From a checkpoint of a small mixture-of-experts model trained on Wikipedia.
Size: 12 layers, width 256, vocabulary 32768, 63.3M parameters.
Experts: 80 experts in each of 12 layers, 64 SwiGLU neurons an expert, a shared expert of 128 neurons.
Training: a variant of Adam for the experts, 297M tokens, 9061 steps.
Below are experts of layer 7 (counted from 0) of a mixture-of-experts language model. Rows are named gate (a neuron's input weights, with its number), up (a neuron's input weights, with its number), down (a neuron's output weights, with its number) and show model dimensions 0-127. Each number is 200 + 30 x the weight over its row's rms, rounded and kept within 0 to 999.
Before each expert's rows: a language model's description of what the expert responds to. This comes from a sample of Wikipedia text that the model never trained on.

# expert 41
What it handles: Name-modifying adjectives
gate3,192,192,196,157,223,249,281,197,222,261,194,208,204,147,179,125,179,211,158,168,231,179,172,178,149,226,230,237,182,197,241,225,232,204,179,189,219,163,177,196,243,159,191,176,177,217,230,211,210,213,160,219,163,224,215,202,193,180,164,210,226,205,247,189,162,232,171,195,211,182,169,243,191,238,251,183,264,220,181,235,259,231,201,194,143,210,184,173,166,201,178,247,200,177,225,201,232,205,213,232,158,217,248,222,197,217,211,177,212,219,183,187,212,142,237,188,224,192,159,226,160,228,184,174,195,174,164,218
up3,130,183,177,218,230,228,206,174,245,216,212,216,224,201,218,196,168,170,238,210,217,196,196,221,227,165,212,210,215,191,222,229,155,206,205,231,202,176,186,168,202,200,184,200,214,176,187,237,190,174,237,173,198,177,197,213,245,177,198,192,242,210,268,220,179,193,171,234,230,212,230,189,97,265,200,158,139,224,172,222,214,153,188,140,225,193,181,226,232,202,165,200,153,189,187,180,201,224,177,151,189,208,244,228,217,246,161,231,221,241,216,234,226,190,185,179,263,193,213,196,166,201,190,178,207,194,185,196
down3,130,160,245,161,198,174,138,190,161,202,219,173,216,227,218,212,244,201,221,196,211,206,169,231,250,182,208,215,204,218,192,196,144,185,176,199,168,170,191,186,193,217,187,170,210,176,210,169,215,154,216,184,180,149,272,217,178,206,153,179,202,151,232,206,156,199,199,200,164,164,241,225,160,229,183,268,161,232,222,274,184,178,204,156,213,190,217,200,206,198,193,240,200,229,203,191,179,219,218,145,181,187,170,207,211,223,211,224,152,144,224,232,197,190,168,218,181,162,172,251,166,178,244,194,202,169,202,142

# expert 49
What it handles: Auxiliary and linking verbs
gate0,207,225,230,180,188,177,190,190,193,181,241,198,144,179,257,210,174,230,239,172,182,248,211,180,209,303,161,160,239,188,225,229,204,163,215,186,190,150,250,225,176,235,160,210,261,202,174,214,181,185,165,204,208,202,222,149,192,193,173,225,160,192,182,201,213,283,231,201,176,217,190,156,198,195,185,217,150,216,185,185,201,240,222,186,182,224,196,227,228,156,146,228,175,214,170,202,198,181,165,199,180,242,222,200,253,213,202,204,190,269,195,162,237,189,228,185,179,189,237,213,156,161,194,237,275,189,182,232
up0,246,164,232,209,161,209,224,229,185,221,122,152,257,226,190,218,230,217,184,195,224,174,179,233,229,178,209,213,238,231,189,160,170,191,213,192,168,237,160,156,193,173,206,217,145,156,149,198,156,193,239,208,196,223,204,256,222,211,205,199,209,262,197,172,126,203,240,162,227,263,247,228,225,250,221,190,221,236,221,265,232,214,244,215,238,210,247,192,236,204,232,145,214,179,213,205,231,223,201,202,191,183,280,194,193,227,223,223,208,255,189,251,192,238,234,188,172,153,180,232,198,212,259,195,184,228,210,221
down0,230,163,121,98,161,183,202,210,194,171,214,213,162,187,218,240,227,237,220,193,188,191,210,205,156,209,224,149,175,256,235,242,232,244,248,181,216,173,186,174,138,178,231,171,167,188,193,173,204,225,183,226,213,165,228,172,210,217,197,177,172,238,231,214,231,191,233,166,218,191,165,233,189,216,109,191,231,151,201,160,176,170,196,163,193,218,237,160,162,182,214,218,207,205,194,192,226,178,194,226,230,201,143,171,257,172,208,179,261,217,202,225,208,181,243,172,165,236,241,185,240,172,218,239,232,260,198,211

# expert 39
What it handles: Line ends in tables
gate0,218,240,149,152,189,196,195,189,190,186,196,244,209,210,204,180,154,186,184,210,213,189,186,252,196,261,221,209,209,221,165,180,195,142,200,200,193,184,132,124,196,199,162,208,185,244,216,205,146,186,180,204,211,184,153,155,255,282,201,189,207,205,240,164,174,202,231,216,178,203,216,224,181,192,210,182,176,147,188,205,251,216,188,160,196,166,212,197,169,171,167,188,200,172,199,193,214,243,219,214,276,208,224,198,202,136,253,216,249,141,188,184,198,124,198,144,165,149,151,197,216,184,217,223,172,219,253,203
up0,200,182,230,208,141,176,187,242,223,289,193,171,202,201,229,181,210,207,211,197,198,213,211,187,182,154,218,230,246,165,178,208,182,219,226,210,246,136,201,199,189,226,235,199,160,182,190,201,159,208,163,261,181,206,198,237,171,247,213,157,199,214,198,238,157,176,214,161,170,205,244,196,180,169,202,203,167,228,161,132,194,232,175,199,215,237,249,221,187,205,209,271,246,247,213,210,184,193,194,168,186,183,176,202,235,213,204,170,164,183,177,163,175,226,176,234,177,182,213,199,206,154,199,127,232,189,177,194
down0,178,153,226,221,235,233,221,200,164,190,208,182,187,102,183,199,181,207,176,203,140,228,196,188,252,205,312,198,190,221,220,205,211,222,214,193,183,255,199,190,176,185,242,206,186,228,188,200,198,205,218,176,232,226,219,171,158,176,182,142,202,198,146,192,206,219,180,211,241,214,164,238,205,197,248,256,215,218,133,185,155,259,235,184,143,276,233,229,147,198,160,192,176,166,260,195,222,173,245,189,136,178,174,173,271,205,216,198,201,203,243,241,186,169,176,182,204,188,238,172,188,166,143,203,226,204,166,228

# expert 23
What it handles: Table pipes after entries
gate0,160,213,170,188,222,225,199,182,168,187,204,231,159,221,163,231,212,208,185,194,220,213,219,234,186,196,182,188,203,204,172,194,173,178,174,181,181,166,200,185,163,177,180,176,205,215,194,272,249,110,197,238,175,196,215,220,227,183,165,198,223,147,167,172,235,175,193,228,257,221,197,170,202,254,171,177,161,153,185,151,200,230,225,202,150,224,236,160,234,226,177,191,194,238,240,171,220,192,154,228,218,200,240,151,239,215,231,208,221,177,239,197,218,158,203,182,137,189,184,206,204,227,180,187,243,220,201,216
up0,177,259,197,249,199,236,106,202,217,121,216,146,207,211,200,202,191,191,150,196,237,248,187,194,208,185,174,194,186,182,164,228,169,218,188,170,261,115,196,215,219,231,237,175,193,212,162,208,206,163,181,196,200,200,245,216,266,205,158,212,209,184,185,168,185,212,180,225,225,210,231,112,194,178,242,201,214,164,159,207,204,269,135,233,168,229,207,209,197,231,175,197,176,176,225,194,176,209,150,191,197,168,210,202,188,172,245,180,231,168,209,199,246,211,285,188,177,209,187,189,179,178,197,193,233,226,208,133
down0,189,201,197,234,187,210,152,191,246,184,214,213,144,187,238,170,209,236,204,189,164,277,170,219,137,175,193,206,182,234,224,182,191,172,215,200,203,182,237,199,183,242,136,111,244,216,213,181,246,195,197,165,202,240,177,177,214,185,238,257,191,191,182,177,247,258,229,199,237,196,174,179,255,196,226,168,199,224,193,197,228,198,228,191,201,153,187,193,184,187,196,212,182,173,245,234,206,270,182,220,204,150,188,173,201,184,193,145,216,244,234,238,197,186,133,199,224,195,168,143,209,191,196,226,220,259,225,164

# expert 52
What it handles: Proper-name completions
gate0,212,235,196,149,219,252,198,158,209,217,163,197,187,166,191,192,207,228,179,143,214,164,164,188,215,175,200,169,219,155,174,171,190,255,189,160,218,222,208,250,253,223,170,239,199,202,210,206,206,249,232,129,172,208,215,203,226,205,216,205,183,233,248,249,160,222,206,234,212,238,185,202,163,226,193,222,183,228,233,127,167,203,229,194,169,127,184,213,248,242,206,250,195,204,193,202,252,166,155,169,205,240,190,194,188,199,196,178,222,215,208,197,200,178,208,193,204,214,201,179,212,212,145,162,174,181,203,239
up0,180,231,193,155,244,190,236,174,214,258,188,213,166,186,181,222,179,288,183,165,237,181,216,199,254,190,232,213,191,193,177,248,194,203,179,183,210,178,160,159,200,246,165,190,188,198,183,180,212,158,224,175,165,172,176,235,232,193,237,202,244,196,229,245,186,128,198,212,171,174,198,194,150,208,200,153,201,149,188,200,167,200,202,243,222,198,206,215,174,213,201,225,168,225,130,175,193,155,264,166,198,192,123,138,195,183,176,209,197,166,197,228,214,248,213,172,143,167,142,223,236,219,221,225,171,219,165,188
down0,222,163,163,174,170,217,198,163,195,145,162,223,163,174,220,222,191,139,214,212,150,201,149,271,222,191,212,218,190,246,246,191,264,182,191,206,199,170,199,169,156,206,176,256,186,200,178,164,190,151,203,181,235,232,211,200,200,231,268,227,211,239,232,198,239,194,180,170,160,169,214,158,229,225,208,217,173,180,189,160,186,178,159,136,241,203,177,193,175,213,223,160,133,194,213,194,213,242,131,164,197,198,225,202,186,213,192,168,227,187,206,210,216,182,244,210,170,237,227,186,180,151,226,207,217,198,241,159

# expert 35
What it handles: Dashes and articles
gate3,190,228,147,201,158,227,215,124,162,229,234,167,193,195,260,205,241,173,220,193,157,240,214,143,208,213,205,233,246,181,175,226,232,155,217,165,228,158,219,199,207,190,164,213,218,202,225,218,210,229,216,238,246,182,184,147,175,145,159,213,181,184,232,244,177,173,199,219,182,209,217,230,188,244,208,138,210,222,247,100,184,223,198,233,214,254,224,199,151,184,193,210,214,204,152,246,159,216,172,171,205,197,156,178,203,183,173,260,184,214,200,204,254,173,180,166,192,262,189,185,205,199,237,218,184,218,183,223
up3,200,206,191,193,183,282,231,194,211,176,219,250,182,169,228,217,206,204,240,207,179,203,216,156,166,188,190,224,224,217,170,209,188,184,238,217,229,198,212,165,219,131,211,213,218,184,241,191,240,201,183,210,202,228,228,166,176,210,177,198,194,204,250,202,207,168,246,199,198,170,198,240,154,190,193,179,255,193,241,174,180,273,154,183,191,245,167,135,202,213,168,177,219,142,154,164,121,215,214,209,197,208,235,213,193,137,218,241,198,208,172,211,238,194,221,146,166,189,194,183,233,213,222,190,161,219,235,196
down3,167,252,173,227,215,180,200,141,195,299,198,154,206,198,222,187,185,181,193,182,225,196,210,206,178,174,232,229,208,189,232,211,204,234,254,195,191,232,184,213,206,211,219,232,213,229,167,184,208,255,223,216,221,231,227,213,173,154,199,195,247,208,157,234,209,176,205,210,225,196,191,180,201,226,235,192,111,213,212,248,203,193,227,212,240,190,218,229,207,199,158,186,212,223,238,182,216,166,190,185,223,132,181,180,215,204,172,158,237,204,220,225,188,189,230,230,251,232,191,242,275,233,177,214,195,213,176,196

# expert 16
What it handles: Commas, conjunctions, foreign particles
gate0,195,230,167,147,186,183,247,157,230,181,219,181,227,205,218,204,204,205,238,187,190,168,208,152,237,241,118,217,171,193,211,265,237,213,237,187,184,241,223,215,209,130,190,161,169,256,226,182,203,146,145,215,132,164,204,245,167,184,247,173,194,218,181,206,197,208,208,201,171,218,168,221,223,219,208,171,183,206,214,196,197,121,219,231,254,214,208,209,191,167,220,244,138,216,198,134,162,233,176,231,167,207,203,268,202,199,236,187,241,165,169,227,239,203,224,196,204,208,186,162,179,241,228,244,145,185,189,225
up0,246,215,156,206,130,189,249,169,275,172,202,132,166,152,190,169,162,192,249,162,206,177,227,161,226,253,164,204,173,164,183,240,231,223,198,197,217,221,208,192,186,168,195,160,200,214,251,182,161,154,175,191,162,160,212,211,213,220,241,206,184,271,157,191,198,227,201,177,202,196,201,239,175,234,228,188,218,216,218,198,209,174,247,258,260,233,222,172,237,158,214,187,196,210,190,191,158,255,159,200,167,195,203,165,204,186,246,202,236,223,179,206,208,186,219,200,236,231,200,191,200,162,191,282,183,203,178,232
down0,213,247,213,196,176,158,211,211,197,200,226,180,164,183,255,222,197,183,194,191,211,214,197,237,246,189,219,163,185,208,254,226,205,233,235,208,209,233,177,209,173,130,307,178,201,258,186,163,184,183,205,214,141,230,163,160,236,246,227,253,212,211,164,275,196,242,238,228,214,262,174,177,165,204,195,211,180,178,184,201,222,186,217,186,178,165,139,192,202,213,217,235,128,183,172,175,211,208,154,222,195,208,220,220,219,136,221,204,193,189,256,165,204,196,166,213,256,184,249,225,174,196,211,243,192,196,198,200

# expert 29
What it handles: Mixed table and filler
gate0,185,218,183,194,209,218,172,191,183,210,206,239,198,219,234,171,184,189,251,187,238,183,197,227,258,178,247,190,190,187,160,211,197,250,202,198,192,140,235,122,208,194,173,182,161,197,161,210,174,191,205,272,251,193,171,216,229,125,275,171,170,282,232,233,245,126,176,173,199,236,228,184,226,203,174,198,190,241,174,217,222,211,188,215,244,182,254,191,176,238,237,174,207,252,214,186,158,245,208,258,177,184,221,206,168,174,209,208,162,199,167,177,195,208,217,210,245,191,184,186,208,244,203,187,204,172,159,224
up0,189,175,208,198,205,165,191,174,223,218,152,184,190,172,236,203,206,228,126,190,202,167,195,180,179,196,174,166,198,210,166,194,205,182,198,229,249,248,258,180,200,185,210,201,280,217,202,221,265,184,177,194,161,208,225,145,228,180,208,191,218,170,185,144,213,216,226,214,177,153,182,206,192,204,221,217,219,174,179,240,161,175,190,203,245,181,197,220,230,190,183,186,207,191,153,199,219,159,131,154,153,258,190,201,215,239,150,151,210,216,229,188,208,168,212,240,203,203,181,221,213,182,192,182,206,221,232,233
down0,213,193,199,171,191,193,198,185,222,206,225,166,175,172,133,201,244,209,221,156,232,245,198,216,175,199,195,233,166,244,157,248,232,172,156,167,195,232,232,206,184,241,219,183,180,197,171,252,202,181,198,160,175,147,215,241,161,207,154,178,274,251,191,250,221,206,176,258,200,163,172,191,201,181,189,219,229,200,212,153,215,206,254,204,219,209,159,182,208,213,153,150,209,199,253,207,210,164,209,192,196,154,179,180,160,195,208,170,199,247,182,176,175,174,190,217,130,169,207,213,210,214,194,148,222,180,177,288

# expert 58
What it handles: Spaces and open parentheses
gate3,185,271,196,167,211,173,224,213,197,211,286,166,189,160,189,242,247,225,229,249,226,153,191,201,213,182,238,169,180,251,250,166,176,233,230,208,221,193,205,246,190,210,220,196,205,177,223,216,222,210,220,223,223,178,207,183,213,179,211,210,221,207,221,192,176,179,178,197,211,226,191,186,216,184,230,250,177,244,229,241,241,196,236,258,160,205,179,199,249,202,172,146,218,176,202,206,178,192,204,228,152,208,170,240,221,151,171,219,188,185,222,199,176,219,225,145,202,202,216,222,159,221,199,244,219,147,269,203
up3,235,168,268,220,158,200,164,218,152,182,131,229,210,223,191,173,213,217,163,195,164,189,184,201,186,182,245,223,215,181,128,211,167,199,225,189,136,230,169,212,197,208,201,145,177,190,168,226,265,234,184,193,204,167,148,199,162,172,211,194,219,230,156,170,209,204,260,165,163,196,226,207,204,225,171,176,256,221,198,187,157,179,220,136,228,216,148,221,188,187,227,212,182,216,272,240,180,206,178,184,261,214,265,206,196,251,207,161,180,177,222,176,217,152,181,249,145,146,171,214,200,193,202,147,217,185,195,201
down3,164,193,185,201,207,202,202,174,202,206,213,240,173,198,167,136,184,225,167,214,173,172,141,208,225,265,163,178,226,137,175,161,183,214,203,183,221,163,256,208,208,222,212,202,206,231,169,203,207,213,205,205,211,213,238,237,210,249,132,111,176,217,167,162,249,105,210,222,261,196,184,172,138,190,177,181,186,197,212,192,233,201,110,184,213,199,225,232,165,179,233,250,143,208,236,190,240,187,177,174,194,273,213,223,182,248,230,152,187,221,163,202,152,203,194,202,247,226,230,198,193,198,190,200,213,233,204,216

# expert 61
What it handles: Clause-ending punctuation
gate0,228,193,192,185,235,172,225,223,167,262,185,163,212,145,178,226,224,173,187,208,208,216,159,250,208,202,110,221,218,203,136,219,140,195,225,212,183,188,194,220,212,193,208,208,198,236,219,242,228,182,217,184,217,163,196,219,225,145,164,204,208,227,202,142,205,249,236,165,210,191,178,171,251,210,230,195,187,248,174,229,203,158,205,224,270,191,177,217,200,210,159,216,128,287,242,184,209,238,162,230,187,173,164,218,214,184,184,245,220,231,236,216,202,192,209,207,238,224,201,231,195,261,213,186,166,191,205,209
up0,161,181,201,231,253,206,205,180,142,209,189,190,201,165,233,166,194,143,257,187,211,182,191,161,204,205,231,168,206,162,238,178,211,221,178,219,173,264,192,213,224,174,153,264,197,204,194,194,211,199,220,242,202,192,145,234,165,236,190,225,210,175,235,197,179,161,166,260,191,191,186,244,148,179,217,180,194,183,230,193,229,246,202,206,215,170,217,171,222,214,211,207,241,161,166,218,223,195,174,212,213,249,255,190,157,146,218,203,163,203,210,226,218,232,183,198,182,186,194,173,185,158,159,177,226,203,209,181
down0,299,213,201,130,187,202,169,210,229,216,236,202,227,187,205,186,217,220,204,188,172,237,187,180,159,185,187,210,164,209,207,245,182,211,274,215,219,211,176,233,163,170,225,179,195,233,170,253,195,156,146,191,187,180,205,235,209,185,234,185,186,240,151,206,174,193,252,218,184,194,204,238,188,188,181,262,211,211,187,192,179,230,235,188,230,216,211,175,239,223,167,217,229,194,207,247,161,173,190,189,222,223,222,186,205,204,182,240,185,231,193,228,246,233,203,176,157,178,238,163,205,182,224,245,254,203,245,201

# expert 24
What it handles: Name endings, table cells
gate0,231,197,161,183,240,241,197,195,202,173,223,209,228,152,204,191,160,176,213,205,272,200,202,223,254,183,144,188,181,223,188,174,170,186,184,203,213,207,202,174,190,221,207,227,215,252,198,203,217,168,167,197,204,213,217,198,237,209,219,201,141,173,206,197,215,196,139,190,225,143,198,245,211,201,241,167,211,200,181,213,219,188,186,229,213,144,217,190,188,192,201,186,171,233,205,227,112,227,263,182,238,183,220,200,174,245,236,183,195,206,227,197,151,189,188,158,139,211,125,202,176,155,218,183,233,227,216,230
up0,199,165,232,220,196,218,217,185,174,175,229,220,227,201,193,211,142,159,245,210,206,220,272,220,221,226,203,233,188,235,178,211,195,197,273,200,172,190,170,210,210,173,250,196,178,200,197,219,213,179,195,209,160,214,215,181,181,231,198,257,165,181,185,196,234,204,214,257,207,188,152,243,206,223,224,171,186,213,209,251,214,213,193,197,193,196,198,178,240,187,216,268,227,189,223,158,144,224,201,173,244,214,230,232,267,227,177,207,162,188,189,187,193,156,186,119,187,162,197,242,215,182,168,202,230,239,194,183
down0,166,221,202,216,168,219,267,256,203,229,232,168,242,137,209,226,247,165,199,261,178,175,189,169,166,192,212,174,169,183,205,192,181,225,242,229,219,171,201,164,201,210,216,169,218,216,239,219,204,200,215,178,252,197,167,237,188,221,232,246,228,203,247,201,211,227,209,263,183,211,195,238,184,173,238,156,212,173,170,209,185,163,213,137,193,163,142,239,187,177,236,246,222,235,157,204,213,183,182,163,162,241,167,170,194,199,234,230,212,210,228,263,171,253,181,174,187,233,177,236,228,209,139,193,208,196,187,201

# expert 55
What it handles: Countries, cities, nationalities
gate0,231,190,210,221,145,246,205,210,190,229,238,198,227,179,190,121,251,162,240,218,146,240,204,221,194,189,182,223,170,204,150,214,207,225,198,205,177,233,228,158,171,157,231,192,253,202,188,251,193,179,208,172,238,173,167,196,206,223,267,194,228,198,211,197,274,170,179,132,214,203,224,178,195,188,198,210,236,165,201,170,160,145,181,179,191,204,207,164,176,171,208,228,251,193,246,204,148,181,183,208,192,177,192,256,201,183,223,210,206,196,179,256,196,236,203,181,217,234,164,212,165,204,235,198,206,175,237,185
up0,148,215,172,200,278,214,151,177,239,263,193,228,186,217,189,198,173,221,233,239,192,208,174,233,237,184,207,179,144,207,213,209,177,164,182,214,207,141,152,167,205,206,200,200,189,197,236,132,191,254,239,214,169,225,203,200,228,195,205,175,150,224,194,198,170,227,237,197,142,229,154,205,180,174,226,208,168,139,221,265,223,228,193,215,207,227,186,199,209,256,206,169,181,212,181,206,223,176,210,230,231,169,178,220,212,206,184,213,180,175,247,209,189,137,209,181,162,178,234,258,271,193,221,165,253,228,182,219
down0,196,223,231,139,185,250,236,180,257,219,232,177,188,227,222,216,186,197,173,184,253,211,211,219,193,168,189,162,223,215,178,187,152,218,174,291,264,153,187,233,210,200,178,187,201,175,255,118,154,223,189,248,196,267,175,223,229,214,246,203,198,261,176,186,162,200,169,208,145,193,184,233,226,228,194,150,205,171,233,193,197,186,187,192,205,194,214,192,187,172,223,175,162,200,219,218,181,203,240,191,194,188,189,177,235,212,227,180,199,218,186,130,124,217,219,213,245,134,190,218,228,172,236,200,246,185,203,246

# expert 43
What it handles: Table cell spaces
gate3,222,231,187,165,153,225,190,187,147,157,206,193,250,168,156,179,243,204,219,215,157,195,215,209,143,153,190,202,249,262,201,134,263,238,197,213,212,251,184,185,138,182,184,214,169,178,184,179,201,181,185,218,195,152,131,170,190,237,169,175,240,188,186,232,220,210,199,198,171,232,199,179,142,266,167,210,204,181,168,210,216,221,149,208,224,148,171,213,276,240,181,210,224,239,214,180,134,211,216,197,224,227,222,223,171,215,154,157,180,245,203,169,121,213,222,225,177,214,168,187,191,242,186,233,201,222,202,163
up3,149,198,196,166,175,241,152,212,216,210,174,185,239,183,196,223,236,174,166,154,213,169,217,226,217,190,201,230,174,190,172,191,201,174,168,236,220,152,184,281,197,176,218,228,223,241,225,217,183,191,192,219,203,222,175,179,172,213,206,206,223,150,187,161,205,194,197,150,187,180,231,204,216,158,258,225,178,246,196,188,237,186,218,192,220,140,240,171,118,213,153,218,189,211,276,202,255,193,229,236,201,162,204,166,213,207,242,234,181,241,220,203,189,229,186,248,172,226,150,170,202,197,186,220,175,180,207,176
down3,227,207,217,222,207,198,185,196,163,171,201,206,245,192,229,227,259,172,190,164,194,187,156,229,254,223,169,213,197,176,168,229,246,220,228,194,206,242,211,233,249,256,233,239,195,197,178,192,183,255,184,187,228,172,151,204,178,204,216,205,255,222,197,211,204,177,208,210,172,230,204,180,172,235,255,228,136,240,245,242,214,174,211,223,259,163,182,187,191,194,167,187,179,192,265,148,220,229,246,194,201,190,233,210,189,195,245,206,202,181,209,199,133,247,216,180,187,177,233,169,210,194,271,135,204,195,227,226